{"d_expert": 416, "d_shared_expert": 832, "normalize_top_k": false, "balance_loss": 0.000662, "balance_bias": true, "lr_router": 0.000621, "norm": "rmsnorm", "tie_word_embeddings": false, "max_seq_len": 2048, "dataset": "wikipedia_en"}
Below are experts of layer 5 (counted from 0) of a mixture-of-experts language model. Rows are named up (a neuron's input weights, with its number) and show model dimensions 320-351. Each number is 500 + 25 x the weight over its row's rms, rounded and kept within 0 to 999. Numbers have three digits each.
Before each expert's rows: a language model's description of what the expert responds to. This comes from a sample of Wikipedia text that the model never trained on.

# expert 13
What it handles: Pieces of non-English words, romanized Persian, Arabic and Chinese names, IPA pronunciations, and accented or non-Latin characters like Qeshlāq-e, Zhāng Jìn.
up0:500536518498534461494519486497504540491479540501526476510516522470537551461527503497501505511523
up1:483480473549529465499515496514498485516516457492544464557525499507529498514508496501447498480471
up2:500525493483489513481463488488478496465487504526510503496510473542498478518461491472477478480497
up3:443490461503485498516508500549478480460476505521510476523499528510542517501476523526527510497490
up4:492513501464456513473579463512481463522508476508542508514517494503487488483443507452473501457527
up5:497474491536522476502487439446524488470543479505539503491522524511503490475512496490570487487450
up6:514544522495537488507506493494529465496487499503527496489539515462444514529465496495492496521501
up7:535510550469457517498508497495451491478468522477523503491478520511508492492460527569442537497471
up8:480491555505484493506488528511478532479532509499501513463533529528487481482510505506515512499471
up9:505549549462526504491486461497526504477496545537491487497520492488506493496478493524522523469498
up10:493512493506457470514502512451531520472411536505512497447531479549532484539509488539538476500507
up11:511498488520538497459515444540497509488555521499518521456468478536519492470468498476482474453517
up12:477512495472478474492514495494483463539498488524457510549545519574487498511540509503496517505500
up13:512494547456523503518486523424505481512497499502480518485521529473513542506501484511477478511475
up14:507499501471472525490509498502523497531420514511506487536500491469462466481458524515513482488541
up15:471500520543519455490522516467455519500487470530512497543527484462488516477482506451516521508467
up16:554479493543508479460502484489503513519497479511461492501470488529503512510467492480514522424520
up17:505532513494501507489479508511499523469505498517531510483521501508514474467522511504521475531480
up18:479453466538512490534483471493516552484469503519553497457509505508496514465498474461487533487535
up19:527530518479497484524512514525514482506493447509492501456498469477490503507451501500486467478471
up20:479448468509524474503503505550524497498514499519496491523489479466506478531500476508479498568510
up21:457480464566511537510536483492505511513467482472474490424527479455485507473502484529486530501504
up22:489492510535550535489512486480537522530543474488527496488492497516508530539532514493496499479500
up23:451490492530523480499546502541480491479506504510530488499488497547555489480499502517486465492521
up24:475489493507493494458519483486484529560493487508518489516506485470508483527479510497417521521533
up25:515506502504535511516493502506513500485477536483494506509527512501454413531481518500504488500513
up26:502467475562509510495470518540520493486449517510533502477461511481488501501488532504448489539506
up27:508500512500473507512546529473531467480506496492456487558487484515515498519493515492471492529524

# expert 7
What it handles: Table cell pipes before player names, list-item dashes in roster and personnel lists, and clause connectives like However, Although, commas and semicolons.
up0:507509531461507494468470491464513475472491522501476503499511512544539516453490487500504501506465
up1:509452455522502516484510480454504499526505489510499483498539477470498449536515521516557483497534
up2:490532478434539537510504465489503488468518517490505484493537496485521503514474533486519491499516
up3:492507535488457502469502492535512527490462511470483493515507488560519540507481447513465512547530
up4:525494496548563522534502493480508490430510483502473499525490501476508547513502472503498494534475
up5:468524553479533515530539478504522512514486527490500508530520502474448517527431480501480490487550
up6:455567482525502505505510519487571469518492480527504513501494526524484466515529465481495500485503
up7:454496471538458513481558487520490496522508465525522494516492501447459454524479511470550511480534
up8:520486486464449515503517505494450527560483507509521483482496467487452481488486497504498541506534
up9:544439440497495524494514487498465465486508542487497497485485493503454477544470539478466496532485
up10:546548497515494572494539513500471468500478480496492509482493481500531507487498528507461524520473
up11:430510459508477494516521490503514505444442462491505494544498501504477497487510512478496449450538
up12:478510517508507490492433568499518459460459499493530502503519526512512488487458496476521495458521
up13:478508509466507528484519530523548492498485488502491466532509474484517511472500490503525471518481
up14:545501516511508507498508491510515537462499464491496486502424508473452487490498466474496516483427
up15:482452475468525473483444509497481531469489468467481492503501512528512501534482542475501530500502
up16:481498538460470520507509501481481478553474534523464498473509514545513539469501510492437515496532
up17:511498492516485510499490460494489487489488501462490501502486463502505486485530516474523454510529
up18:533476459469534548513472503496511511492484499526468495474533507504437538449530535493459504476480
up19:456548486499512505497519544502472531513495513476516473474507516461461508557513555514516489510553
up20:512554502437511496480508470495518509525498513496478506491515506548484514465542499484454522528509
up21:464521473502487498513519511519492525467517475512507526521521483540510485543483534494501512555501
up22:488518501522483456479527493459513508513468454512467483469474464504486508511497531485491471464552
up23:482536488492587501481461506480493477519530465523478489581511479535471482466510474471491514484478
up24:536464485504480560483542433460524481521521536516511522556532495510482480517520488507486459517523
up25:472511498487485519459513521507515467489464537520511502541488494540513534464464497506444495488494
up26:479519482521480501492523462497525510513519525480512519521529514500489509481524539520500527470474
up27:511504503512542501527530478511483451515461512474511497568507510507567546482500549482476538520523

# expert 8
What it handles: Role and rank words in biographies after "a", "the" or "as", such as founder, chief, vice, assistant, "served as", "was the first".
up0:475453509539470486498494512512496467512530485544495507530521488474527524514508504497544490473497
up1:487477498499531507518509512497482489476482529513525484460504524478511429497492546489495510530477
up2:457495501500533472511525482525496513525498519518516504547485483493494502505488520493442555468480
up3:510506508497493521486506511498506456460505455502497512504495476513486530510493515503511508491511
up4:518497545482527485498500491483557466489502491507501483501496502469508449492464508487516456455444
up5:482498519514508528491469509527511480495501523500498522502489472472492483470469495492496492503514
up6:498522514504511505514486510496491485489458511537465480536484514516470492473529510505501525466520
up7:529520494503492538502511482463511488552491461491484492487478538483490509531548498475523519510510
up8:470461530498501510487525543501429462476508546505531490484510498531509540473457506518508538484473
up9:482490489485537517505487472541495531488513450475497469511505488577504492503484498509446514556518
up10:522510510518491539483507485520436499518475467549482495437529506475507406486530470535492513510517
up11:515511489525469498497525486529437480498464426475456476538520507447453511522498467517503559447490
up12:518485496506450486513498564456469473475438474487511527493482493482521450473461518485484497519472
up13:499499524528507490501562483479483478504535525504491526524525479541473520512503491533513537507517
up14:494521455521493529479508504502518498534491542502540513461521479556481470492505482484536532493475
up15:517491509489436498496568476515509439484468498543489468461491507492539522493519518498475504480508
up16:508530499504486515497559484492498504521528522513473493481535473505492518508526493485495519553501
up17:514515516515469487517512480493527495451489503513483520502523508495488453471538509456475475468493
up18:504495487498464528493485500513474500494476515523479521477475481482459482517462497487488496511551
up19:496507529490490553497486527494474465492493493476502498517518492488516537500477471498593488497506
up20:501520511524521509578524490517483518493482547525488509469468490506491486520531526545496467517483
up21:502504489527467524475537523530498496490503515491468475471492511497544509492509496491537519474487
up22:507534460502535474512462487513488477511529507571526491531502508511561471496464517435503472515541
up23:513530506498496511508496496546487442510476518498491510476507475481529497480495497477487475493506
up24:482505496512532497518529491519499489541496490491524484510488482473506496503488500460468460475512
up25:476496494489497533487491515480523470511483490522524521484503491497503516492487510464502480520490
up26:524486479530527515497522474469558502496473475456481514491498497466476494495546537532504452490459
up27:520516493531525537478523464486519490476549480517550500431516521511482508498476529509494487519476

# expert 11
What it handles: Letter pieces inside personal names in sports and results tables, such as Hjeltnes, Květa, Vyacheslav, plus decimal points within table figures.
up0:483485501522468523500509475519511454517528504505509492489500488457484506528491507474458508486514
up1:512462477509487523492524488503477488455502484524505504527494516500533474474490449518543545526468
up2:460472522510517480481523505521436486461569502501532512520482497535454500464477474519537502512477
up3:505491518474515486507515508486523524489515465514528480480471498435486471516504512507506514490543
up4:519484491536528500482485474477494471499472499543452506534480484497493506497499515500506478485529
up5:509530499488500521498529508484474504499462481492516491569471476468534501462494518524546520495502
up6:517502537421523480512507525472449500486524510514489502486514534460509538490518460510513514490541
up7:500451507482507498508466480494492493504500540479517471535503482463428502516490538488541483481482
up8:523522456523501483508487514462497492490527497496472502480511526518515474460507486464498527518493
up9:494499500531434517487493502511518465454482532525485517480477512500547518482472498510496477523462
up10:513462527493504509506519488520458553538438552508511515546505526480456519512477528527505476408518
up11:443517426481489500522490504542529492507540491483490473529484500513437457483497505480501525513507
up12:496475537500511490490457525493510476500522510512506495485474520508476543509491481506483507490516
up13:495506499468465509499542493511507505508490505521515498485478489492498505489482494519514548522485
up14:494524503531475486491521502494491469513527517503528497485458491516499528506496490490524492498495
up15:529510524537482524472538506514486492515466490510489511527502504515496483486481512495514501485488
up16:523522508455505493467472497470506520536527499487493508496472490534515515463466499504492528465478
up17:542543476495479525500486494488524516514519464492488479530474462510504522489484534511495490486493
up18:517478544496518483494476529516471481487534529519464520499529492454496505497423512499487515535483
up19:490510511517474502482485489500497461464557474511541472494496523495546506531510502530506488457490
up20:485486556477486497495536454504456505489516453474519476521495500476524487505464542545509532479512
up21:492478517486493531523486483497524475512451487496588485537464487453531493540445553495483495497584
up22:529455491451546509517489493482505468526503499511500498522479459469473510488487498505533509506463
up23:476482487516504488541459495458515490500460533515541494499497545505517487521441525491481553516490
up24:496473503566476513504520497481488497511526525510504504471504502496534495446513475527485508475500
up25:512486498522453503492466519525482514514493544520494518485486487502486496444493524499524505476491
up26:484495528475488457515468506515551485495522535530493481526534505514470461542515501543468500498474
up27:519495505481528512503513555515493483463509488516491512478473489482493510525457479514483454556492

# expert 5
What it handles: Digits in tables, scores and statistics, plus spelled-out numbers like three, five, million, and the ending of twenty-five or sixty-five.
up0:490475513494462550471572414488473503507512530469488493476491511506547495498527524500497493478529
up1:451507478513517501466510478525520500486507477507481496465499472458511478448508466494512503453511
up2:495484479495462487456498486537501483496517544519479525517514464499530511505507495533512486516451
up3:464504510538520508474491495519490466488538469497512504483503526498527554535510497543502500542501
up4:497494496482464537487546485490501514532565528503480510493479428534562503478474526553478518516528
up5:494472535499480461541505475489505483538507463517544491538471485495469480476521475483491488484499
up6:492540508490482485420508488501524486517493535510491487524509506498493501495492502537504521510512
up7:547476499519487491491515496490467496513490521527514491520496481519467464483440528528500520494509
up8:466484509466539492448487544501488509523495498445468514496506506462501453466472503475505474493506
up9:507503486465497495510485485517490505492531475496539534508460489557449461523497501511473511559452
up10:493491453525520508511506529507528459470504497542495515544498476430504482475499499490512476509479
up11:475499521523536478487481491510483479552522483523495497495539492495529561529506486477453500508497
up12:450494491487485425507485547465485477531516536504475479513512552517490519516535500502481497471520
up13:481517467508458503464479513513501510477536485478462508487534459541511536493492533528497506447471
up14:457498494498506518453489517493522515505494500528532494492508572501444508500520489527520513542498
up15:504457496526485497514489482512484537442534508502477497504507483487498511542530501499506480486509
up16:515466489487545504518507496515475502506542557486499473503536505520525538501465519509473491467459
up17:488518520486514504515478458465514522483509479489490496490524507495485482532489481480487508492506
up18:484540510505468485446495497504517468499525523481504486478482523520475500513470525529498461506500
up19:464453454508513538467552483483482482518538514515538504517509529458554524488527476501530447492453
up20:469464539468479491508526511518526518520432470508508493479494527453517519477504493512457510449516
up21:490500491478470511491517500490534473443486535523499502503486489524554462492504480490490496469517
up22:497456512534502497480481498509486510500499465505535504493520505567534491529504515517524524490517
up23:509482510540508539543552473499536517541528473507474497507468502465510514503482525480498524491516
up24:500508529485525484527507503468509490526465487539514501477494468534527475539500502430454463541520
up25:480484544465504463510526475497517506519526500487518512539498488445518525536466515523460520497482
up26:529469443507483561504504503464492516511452490530480470509530518496465512451487507528530478528476
up27:518498509485491486484514535516516501499481490512467469525531488485543524500521468467485476492498

# expert 12
What it handles: Short inner syllables of place, brand and foreign names, such as ac in Bulacan, ip in Taipan, ab in Calabria, plus "across the" and "at the".
up0:458475536502484540501504504446485513481497533508506488502474486528528495465520522482495519500480
up1:558472498517492481529493498495494518488508450510467511526508513465496510516494510492470517537497
up2:527468471506533507507499505512537432527513530524500494508510466488524502496520483490494519500479
up3:494524526506500482478589478505496466503499525497511509502591457493518492492517559529495490476504
up4:480566483499515513458500510450493500517540459502538457495496467536556521492502504524525442515482
up5:538495540455517496531542493468468505523514466521516492561530442448441477495489549520494522485541
up6:511496497443504482499518500486461512474538494519498483514516485500484461509512531482499539456520
up7:530484459514466499485458499476530473490506470502504495534551508503579483451519500499524555525494
up8:498496491529521477512467484459478500528531542483525523520508494535467510510495506494513506461466
up9:461462517515471483518479477495553499519528483488499486544551490518453512502489493515489548447521
up10:564472521479517490513457502447484517531477502533509501496534474514488506517513491494502548502536
up11:519566520529557516478534518496523547491490477516446486537478512540505485544492483485509531514496
up12:493468544520517528486487478464432489507460521517508515494499497456511488486486474523464512502480
up13:448466534508546521485523489514493498479498516523499521494477527492518523458504475547489519480457
up14:524448529436446522501466467487485476520473489509499464505491471501461479529498497486502480509501
up15:528517484498484485470479485497478452482503456565453506503485520519528533472520512495467512528517
up16:535528522451536475516497501474523475514527525473496488468536461525455494443505528502463517438490
up17:437461523497478511538512519509523517516503504507527501511493498552539509557497555504508544458485
up18:491513537485568518498547483491460450527468484551469485485500501531470503510482522473479502533489
up19:475511465525503532520486503481486490521564523498447520511496526528525478510544503524472499506512
up20:549515497452499518485508492511444488511467546525430496452520469519553541497450537494486453531484
up21:443499493542530519509486505501440455489509485494480502478506522527501493491527503498511497523513
up22:500502495503502529501512483505484505524469524507478482541474489506525489523479492494457537490475
up23:457533475493517508496434500508474486507467513527534487509469518477495469527501496508480482501477
up24:513446470526500515467534522512527497480515499525513471522492512496525502504424479539472548511450
up25:535506524513529486481493498508506507494473540516509503485495495463491485463496492566475504541489
up26:460495457516512512493516496460505495533535480506508485495450492477527478512488520515569533502543
up27:477485523508512500491528458513489460480491519506550479505517472505518494559550495497497500538528

# expert 14
What it handles: Temporal and purpose words such as to, after, before, during, despite, "in order to", plus stems of action or role nouns like investig-, sen-ator.
up0:506529493528444524526502515447510504520457527514447489512555460514584506523533552528473486488515
up1:540489523438467531526504461476488454497501497495481528517499488458529492523512483526498491532498
up2:468539521511484481506494522545482504465511522505515507502505516537487527467528485527447490476504
up3:462514480512516482513521501450541470520497479481490487475461468513478496522538522499531497472515
up4:511463524531491494526547497495511502459518516487501490476507487489510488469482534509552555564491
up5:513463513499468543519545475502549478546491468524526503504443481468492462487464525481519517493514
up6:523515539489515471544524532518463522502483501467505500484505463493425480483477535533493465574467
up7:509557445526513506473499484509528511463511513512549498518486463534480525479503487512488519486470
up8:542529514463506493475512467488560511535492462518501484526494471478503486520540514500484530455491
up9:458479488482538478538459480467438517482490526504516481494524513537485484491550532489531464512551
up10:514532451480486544519481520551507493496475494503463492509491493485494516518475486479516532496469
up11:513472510508508512489505502535508544470505530514522495468505486431444451522504492492577499466518
up12:498525497551490484503545464524504478537538467495534480486494484485450450500524559535493503523547
up13:543520468503509513489509485527530531476534542495509484483512516487506508493473534531520516509542
up14:485515499517457524536542531518501516471529473512502502483507515480496478500517531516521519504513
up15:509523517484478493470514530507497509474487470505475504519514515524478507492493456518498493510482
up16:487540506499538545532495515556484501575510469511489509487511511499547479494537499501494507486530
up17:482530494481521480517536477492469442477551481521504488480547495482492551506501466505554499489458
up18:502521492525458522494464479507475491488480475500483514492514484445547490516552488578467502454494
up19:497477486495514515493496471497463475483502501490438506488495474479477552484446464483501492510528
up20:532547503486527524501478509535561505530485543474499492492509475488512528518444488516504452540528
up21:498492552477575507479491482488477504495502527498507490542530521487524527479519532528490472465538
up22:484522467491485515483516497538526484514523497476460501527499500522460527524488524517493527511515
up23:494522477512511491498511506504516477510530503469489515500529485490474511510492488524480492464551
up24:487498459526487511557507543507512455481489528489478486502530553516522458530482472484521478531552
up25:515481464514514469485494500529516479488467545510525454507515499488495453468468488497505542479499
up26:492512566488480519490527479535473511551492488514523508451498480471520465503488493491492501498469
up27:540528499509450499487495537484489523484473490482481508493520443505539477535499488523504465515511

# expert 15
What it handles: Table header cells and infobox field labels, such as | No., | Party, Aggregator, Pop., Note, Weekly charts, Kingdom:, Density.
up0:520464492517526502504519515447488509538470480489509508520541527460475489505424498511500487517505
up1:466480476473473477497508485456486518539522511522447480529499499505514472524501499481521509467458
up2:492496525489532521476515470487494494538526530510505485532480470570512495485504508542489507504489
up3:525533556501507449483484460543485510513502463479537471518486483483491461521510507471546518503484
up4:505522473478538482507526471468492514480532489480516455472499518501476512470515529464462484494485
up5:496511510494452508510547483481519508546507461530541529487535512499496483525505497457535529474533
up6:487508453528489507469506524536507488577476504519486479522502464479443518491482517527453511487494
up7:465531494452484544450508478499484455495495545514530503437481500473501476496503509468459474502517
up8:481511501512508542507512478514466504508528451492491494524485501445463512511506517488526501472469
up9:502503492493515490462513486480504477552532568522492502514486501480483524517490531461470560470483
up10:489537470517503543483481506534530499470514456495518513530518511550481486472499510501535539502461
up11:517516508496530462497511523503480470474455491507504504559487500546524491491534435436481467515490
up12:494495504467511532514504472487525498518473515488453496506506467501513492494500520492497498520509
up13:447532485540557514498510478426530463459497458515528496502533508510528476494483528499506455494523
up14:533515443524519500487466475511491496502492490459503494495504492485486504428520499551552455495454
up15:533517503540468501492477565510520452508511500497499491503485534484517548510509476517477506489510
up16:502514501495594537509482495460492501504515513501516493469508491498518490489534493469495499498473
up17:504504423506548516499534532530508529487477516506537500482495478464486476503564511516502507515535
up18:513521531473521498517517491534521502512486524488505500461464483520513500500527504479551518526505
up19:481500554511491521502539450530459515482541519497497488501515499530521526539521482491531500512476
up20:474500487501505526514510474513507526513496494527485467481496536467519477530472509502499495450509
up21:539478545517508501519514524519458526541539470466527513555533499502494519551512474483473491505509
up22:559571511508500462486492524502492477495529463488499503487504530469516481506479523480482552509469
up23:525479518525489477554530494439508518468518511481468499480510526478467521511492506510456479483552
up24:488543460480509476521512515506487485501526468558467489492516515461519482479545489505527462516488
up25:521488508495517502487465515539508468494504526524484514519503512509484530507501493495455513511496
up26:511492510484484502536537494501510515482497487504488518513445481503465467506499547494491517476509
up27:481527515489500502521488534488502508524508467489472484480528489444503465513483492469489491523473

# expert 3
What it handles: Past-tense and participle verbs after was, to, is, such as began, made, released, plus inner pieces of verbs like agree, guarantee.
up0:480508515467533519456488508497551422495509467498502488514474502481531490429491525495516478478457
up1:504516502503498528508512482457445460439534483524502501552504512524566452464450512468500482474489
up2:505515475533498486523475494519466514476529485495463520532503510500504494517486507524539498515532
up3:488533540488528505542480504465494456518437491505489507551485472510449524529489488472487499493433
up4:498543496474498490537510518500509527525533531504494493485499523481496485540514532468490530506488
up5:505495539451500492482505505520539471451543480519455511482511482521530484529499466503516488491481
up6:456503464463499476450537474505523502500493508503514495479497501510520507463504471518507524524474
up7:526457513514497470502467527519541520531519531508464511498496489490474503489506513474503522482454
up8:511506497462509509477483467480537532486501474526492494462487464497484501481505476471475488526518
up9:490488501513496510527499497493460498524457479477557504540534507504489498533508496507499528528505
up10:494464489510525502510473544485550498514446575494536513495499527466478491491442476522510508527445
up11:507463524491487501518500515447469471483526521493473497483482539453488457493499532517539506521402
up12:494544465498488480474578472532477498500470528534477512533500505449478466537545497493502514511524
up13:447518517460546530531462539510512489542462497490502487514448503495563492522509512533508485505559
up14:537470526509506571470491475478491480491518490507497437574496488496502524519514505446517500505483
up15:523562513488514519515497542564472481525473504531481528532523485495520530536465518473520477522496
up16:427548473519478485514511480479494462492470511464501487504485463495514471469492520519521457523484
up17:521486503501508511510518474486462478534499537494534496469543500493526491516491530516473492514512
up18:475481477499529551527500508486481497500480511510553498515512498510486473554520530502487476448508
up19:549549521509511536499506439531527533534511475467442500529489474466542486495517554480481511494513
up20:448474493494492482462470503488483489514504478497517464507552498456458531562482507520540500491466
up21:530509515505499507498493494518450514526552468538510506492484520544481462509523490467549492457506
up22:501491501504465486518506531522521482520492480484499492482526500514517476490490506538480511527499
up23:503486484497498516481506483501490449484519531486487509490513511511538485518453493467503532536491
up24:549479511502517510520470509458502496493547491507488471571492508532499469525557554487548539529453
up25:500506482475511499480480484520489497509551495494492513530491487514494538455535522492471494490454
up26:532491482487498508503528504460490495482491511477506473483482471554561485539505492509483475482507
up27:508534511508523507495537435448515494508525503480507453483496497472510481484451559465516504460490

# expert 1
What it handles: Article title lines ending in =, section headers like ==See also==, and table cells about tournaments, awards, sports events and dates.
up0:512519493504559525493487523476484475520520516521569492485498538523540500514501478527490497510510
up1:492439481476516498506501526450473464477491510527488490544535510461468444452512488498519456508469
up2:479460482472526513487474504508475466515550492505519483521480528486553501526554466485474473500476
up3:468539476510535546451514495481522506487512472468544493509464520448517494529561493527481479497477
up4:512504501526500520504494493473491504522483491510506482484497523491497493507480492569570501509499
up5:523469508470480530524482525490469483469493531523489477495485468448521465509510550496484486524521
up6:487517488467451461463485498531519518499456518506508508474505508479466516474510525490499491493511
up7:485516528517515476498454524471518477535532521505490522479484493538496534447463534472450521477459
up8:515505497560511494523514482504471486514485495472522505533509511516481486542504491437529514504499
up9:529483507498513458505499505474492471495521424492452501528497494525475464477461544516509493483503
up10:453516517516490483509520517540509522495487485505504485528528509503497471523483503481529520527497
up11:514505476516543511483499545515498514428500525503534489465471506496534527469489495491564491492506
up12:485509496497515543474486465496490489524476506494510490487517509530512483478553488488527533500521
up13:496527520489492453490534445546477465527519516511527516492538484530537441565517482465486517523548
up14:518467490521429503512503501497514517511470526518512500474491513555478485490494514487490488511474
up15:503482528497512508464428513526479531505477517515503461476446484527516497490511479535519512477484
up16:430454514516514500507547494520476511499458521496477485599545470491523518487512557512472498489542
up17:477511516493490476494531479514501490538477515498544475522513450520508461571501511504520506510515
up18:500493520532495495508494483505459514500504501506461475511491455533528493511489487519512517483514
up19:510460442493566504466481506509469523499501514477500480546511522468530477473491498522463502502498
up20:559507548519495505527468455483484499506491491495506506439455495531456533506576520547479527533536
up21:494480480480459526480464473471507502552479517531494468499482523469443500514500512525525530490512
up22:516503496523479504508492483527498503506515525457516524504484508486472506465493483557544508496479
up23:490475456492532518504485479482505499524472525502492489510517500489467452432516473499524470470537
up24:501510471511521470483472488480509554480498514495478472489481496534500516491480509494549480448463
up25:449542507465503457485555495523494491519470568499527482500551469552491472501468501477523499462514
up26:482507463488521491481518492515517514504452486489488472464513499529504480459545476493568480505499
up27:472517482526482485463509489525486495552489508498530484482489459516545505458493476529462489534551

# expert 6
What it handles: The words the, The, a and 's, often fused with a preceding verb or preposition, such as "by the", "with the", "directed the".
up0:505521484482494542504493494492504509497487480487561499478537494535488473463527472513523534461523
up1:480458443514471522480534483548523453516531469474544522501508488490510472507454497474507470505518
up2:501482519513456535495538508556471512504459530545478513470476505490521525471541522415513444477461
up3:523470497497538522488561482511477500465554495465496482536519490524534530501502518484505494468503
up4:457518500474511510496547499507520473524491493487497471560491501472537481513521505439473499528505
up5:568521493464440537502442512503531523530490566502476444494553480500501500542445526531500455472483
up6:521551495562500519437499478464513515539540505540459514488513489491504484472581516500496521505489
up7:570543543495475520521502489527494526532537496505525513500493489452521518523533511471481491490518
up8:493473459523504505551510485482539489494531482500492510503464492514503455434515512481518517520480
up9:532457483467511512466528494488504476490515587474473485506529525516511502473500501535458534534465
up10:461513493479453549481473486499553481558527515485462506521515513528544480495510520465493473460521
up11:479508529510521483523534517511495469496490513514508534520520500504549463509512505532506485475509
up12:519506483489486535474539496462478476495515527506518517491504498528460517462478499533478531485514
up13:492465502504453537481537477480468536490502467499482495528472511478496492540493485441484477472501
up14:448488490471476520466509457476501504532519535451478512492533495548520462504460535531493466565486
up15:496501498510548496501548491518487478530509516517496488518558493518505477476450531475454447539497
up16:504497490471427505461485515537498526501513492514492501471498495514487514520498530527545464478477
up17:475528490505487488478423504518526479460500487541454458540502496520531507489476534496492495485476
up18:515547482513528494497486494551459458472504577495518470496528491469483480482526512518453518460487
up19:528477506480516476537484512512476520541545488507469497526523493497503505512470517525473515537501
up20:498507520503518530452510492495504496537494485479513487477516509444534472471516513483475544507500
up21:500476514459530531514544500434506487488504499493507497524498487459486548473493496515509511490445
up22:496502504531493528475484526459467459504470508519507499499539517492494455492519493503494460481476
up23:507525477506502537481468504506396486539505504517482506460548488515486521508469504479440521472499
up24:455498538510495470487450480538508498498459470514496501463485504531473471517526502557517518502477
up25:557444471490502495518508488528508496457510521456505507453519491580471478555501537498488492539485
up26:514501498502512535476541489528480501500498498514478515549534474479466499477515471526523527518537
up27:533502469514529527513506514422494498519482477488494492509555511495451487495525508538487534479485

# expert 0
What it handles: Tokens inside quotations, dialogue, lyrics and song titles, especially pronouns, contractions and punctuation, such as you, I've, That's, !.
up0:508506535490490505497457536538490493518451522470504499497531446496458490485523526474493473491457
up1:456452513469485509514493502525513485457479484537479482529506511508501463492452535556486512472487
up2:537512536483485471487506492524509500477503440507541539535528480513450517535465489505496512540493
up3:467516491491468523521516538490451486470485502510534490487510514477523503477537472494481566508546
up4:551506502559451479510475481522478520478490477537510488537455524471454500557517478445530530490547
up5:480517486519494501520532483479440522488500443504472477483509490486536501502523486462501469498519
up6:535532522497461513494515481510478508514491516508488509492478534506437491447508528500527505487479
up7:473472482501564480499526481506463520499458509517528470483542508493490465476507486542484496503529
up8:502513551529527467487503514476510513464459488556491499490460510484418522463530511485501566493498
up9:477503512490538519484503483510516482478482499540583456506467509496444477512512501493525495548515
up10:469499523495459499494538488529481497543532491495468483513578486505450495511557486498469499500510
up11:497492504518540517491480483484577519490473475479498471512501517490488491507456503478515523479513
up12:550505526512538535506489505498452487493530515486525455496543497493521455519505491531526517497467
up13:486501496504485486486557517557550482492519514527535483512520494526499546510482528501471499530479
up14:518494507537492545480513501520471485497507493503570463491494513515473475468481489479525498463467
up15:483485488473504523493499487461558523496514500486493512464517484496460468458432488513475478524497
up16:501466487482527532491496450485527490492491512526499509482509490516512487472487507490496503505476
up17:549515454494518525476464500470500500518527473525551506474522509509460451508507472514503520508507
up18:506494484463539508519534466540487517472532520472507503507541490502512526470459530531504489542520
up19:532518489503530534494475486471514493537525554523504509487511492505517471501475514535540561538499
up20:496531508482503507509535490498484481515496479538569513464516504514484493474491516513495490539510
up21:489529494469487515495527505489481493531478511517501464469534516472465496539467508497479534489503
up22:485483458477569509490523512472493478474449529528524476501494488496501518485486564545485489489490
up23:501510489526509500511517496463530503491518526488519472486484474467508528516470498540502517550469
up24:485419504493497548483487467458480472469502461525483490482540490491452501471518503448504514482468
up25:526489504512482509461496440528551489492487500517501465526510460497504476515442453510486455538488
up26:496528503427553496541527508518483484493512472505481504480527477541495480481452513482495469499513
up27:441490462475497478496514476522503496489521494539570480569496512507479486487552486473540500553521